config = dict(
    n_layer=13,
    d_model=512,
    n_experts=40,
    experts_per_token=4,
    d_expert=64,
    d_shared_expert=0,
    activation='swiglu',
    moe_layers=[1, 2, 3, 4, 5, 6, 7, 8, 9, 10, 11, 12],
    router_score='sigmoid',
    normalize_top_k=True,
    routed_scale=2.0,
    balance_loss=0.000195,
    balance_bias=True,
    n_groups=4,
    groups_per_token=3,
    init_std_router=0.0326,
    lr_router=0.000336,
    n_head=8,
    n_kv_head=1,
    head_dim=64,
    vocab_size=18323,
    norm='rmsnorm',
    norm_place='pre',
    norm_eps=1e-05,
    positions='rope',
    rope_base=26300.0,
    rope_fraction=1.0,
    qk_norm=False,
    attn_scale=0.125,
    tie_embeddings=False,
    parallel_block=False,
    init='normal',
    init_std_qkv=0.0221,
    init_std_o=0.0221,
    init_std_up=0.0221,
    init_std_down=0.0,
    optimizer='adamw',
    lr=0.000509,
    beta1=0.9,
    beta2=0.95,
    weight_decay=0.22,
    lr_head=0.00699,
    grad_clip=0.5,
    warmup_steps=311,
    schedule='wsd',
    decay_fraction=0.888,
    decay_shape='sqrt',
    final_lr_fraction=0.05,
    batch_tokens=[32768, 65536, 131072],
    seq_len=1024,
    doc_mask=True,
    train_tokens=604000000,
    steps=9563,
    dataset='wikipedia_en',
)
Below are experts of layer 10 (counted from 0) of a mixture-of-experts language model. Rows are named router (the router's row for the expert), down (a neuron's output weights, with its number) and show model dimensions 32-63. Each number is 500 + 25 x the weight over its row's rms, rounded and kept within 0 to 999. Numbers have three digits each.
After each expert's rows: "raises" lists some tokens whose logits its average output raises strongly, later layers aside. This comes from a sample of Wikipedia text that the model never trained on.

# expert 29
router:494491509510530473498504479502470511487487555490510509490436519516503489480491487489462467486522
down0:441502480479528489557520503517517493496481481495446493499507497474504491486549495520474549539517
down1:512504470488508491504542489486547516482502483495521500530511486503535505510501511501509508492570
down2:482480480467493473487511496454512494469532511521500506499487459532474494513470488489542465489533
down3:510482457468539502520489526494516526479524503504485460458490530479512511510495491502520527499516
down4:486515501464476515481458511461496521510507501493503500478534489507505492496493446533460484500494
down5:474503499450518482520473483476510511503463484498505469493509478517532481493517531465506506526490
down6:500517524543536529511482512469439496488535543476496507540492527501505494496520499495524498485494
down7:489495512519488486489571504479536476507476476528490445501513473511479461478478521535490447504511
down8:513485532496483503442448505486471525498524499459493496476582523492451495498530522523483488457506
raises: "ab", "use", "ach", "ury", "at", "ures"

# expert 14
router:525473490485502491499543500508490490517493549534519487482491512535515441477517481554450482484520
down0:510490511478476465530537475500499488463435530506525535499534481515440489513513506462490513496489
down1:478504550452492538481534487490492513514509475494541491467448477510468500541489487464527511502485
down2:488487462471516513500514488487499461473507511510479522494526477460494497457494509512465492516468
down3:526479555475498493537482489495504516473471488520522511475533527480492499517467516444487509480543
down4:511536497465517462514460549522492477506521493487471468428480523503521491461507462502516506516513
down5:451488528487528483579502516502501527520504504497500478536522510471500539511495518475501520490469
down6:521462522504474484511520485493564504501514496477541492502484518467461503526532492509479471486473
down7:488479536471519516484506491500514532478546523503495495523465499475517511510483490482498482520485
down8:458492494505466507512540486459500530472554463515505454471517495518547509470543476496474508483508
raises: "inal", "ual", "ity."

# expert 6
router:480498501488516484494533513525553463479502510518521550473477496521500527493446471505465497468478
down0:472554491455474506556517476499496526509559489494462500471510489491513535511542469507535484489543
down1:487441500520487457498479484484537496508541484495476485507531461486531492492482476511463479495538
down2:554458527491541476535487521517498504500520484520540520482509487469469467491500511494479480527512
down3:525516491496517492499499464505512457511540505492498524527502498507509490488502512517476466560505
down4:492512487497524512517516475517517480476486513466520456474437493504509474515468491461505520496520
down5:543539539497499437532521465513506507512532540484499506507501517495494530498520505525483509516482
down6:503493481529497442500530522539525473535455485519512492545477492493513477505508519482475497518508
down7:513492504527513492510514416475471500498544469488522535512493511531434501458473502499511484512505
down8:532471479548498453506501457490514486478464479470484487489458505510470472533483488529498514529493
raises: "\n", "\n ", " (h", "y"

# expert 7
router:531478539501555550455470532511505529487482497483489507483479490499500500488487509486488504514498
down0:474509440502482503440534505476510559511494547525475462515485524514477522497538496500461473522505
down1:513505490507467460501529466540532506478519513504509492528507540538491518528517491519509512509479
down2:482515512495509513497492493483489511511495470534513497474478477524511492488478490555499539470532
down3:493494492469498486516520495474515469526497480510467511508511532479472500518509508485533501503476
down4:525444463526502538468508480508520496483480520517504546516495484553474517496502472488499471437522
down5:513470542512482460466497470543489532496499459519514503474452477547499508452486545500536516522530
down6:493483493508535477476518474503498532478508504544437516489535500495507503534467487460488470502480
down7:531526484499496488509508506519506502525509500463504486499509491507475482465469513521496477487519
down8:507532469545498487525485469523508463478448495496546554544498489488513463542482520522488509526536
raises: "\n", "T", "I", "C", "\n ", "A"

# expert 4
router:486479476476482443498507511529538481499495496481518469488488521534481488445471513497490462520491
down0:535486490495486513496489503490503516505462531521498474471487496540465534484482514465479485481532
down1:494493524474530522515503542486511525546501512511502517502452533501514454511501504472488491509539
down2:477518518488493474504499488487496505499509516506538490466459534515482524478489496500494498537538
down3:530506526525465512553500496498513524537502492473497537533484469510494495528508496492537500474452
down4:518497462527548436506535464496467451553462505540448533507527502503497489495470515564498528497487
down5:493476505472489511519523516470486502448444469521498471532492449520536495502527549498508479486502
down6:493493504495473486549555506466496462494525460455467529507497515494503452526514473533506501477503
down7:515495508473516526453500501481492489487494456489510509481551503515502491517506556505525500477500
down8:493526494475522494516508490477510524516481485512504458500515493530505513505501488481502530530478
raises: "000", "ular", "agu", "ways", "ition"

# expert 11
router:545480469491492478510480498502511527492543520482489485486489469512452493501496478512508486486495
down0:489491496531519532485493482492497468527498488493500569462515524486528491510491481476477495482476
down1:499518514503505451512498508532512476543477536480494531521477524537476495499475532490491533529442
down2:519500524513446496514497450524504502492569548510505535458513524458508480524535494495480508506547
down3:513502506480489504520494532534538514488515480496545507536487487514489511464454512512563507519497
down4:510497501490535486507506497526514492477520465540442485525517508437498470486512501530481565515502
down5:464492479465557504511546508480454519493495482531473487530459449459461510494538517463468501496509
down6:568511531535521498494530498506461499490518493550495461517490458538478476538497534454492505507493
down7:510510488493521531466487489523479512520462517508543570440487521526499470502525479484534458487495
down8:466525478494483510505496511466471526521471530487515475531471514536471528455522512458479466487512
raises: "ore,", "od", "p", "sh", "ori", "ore"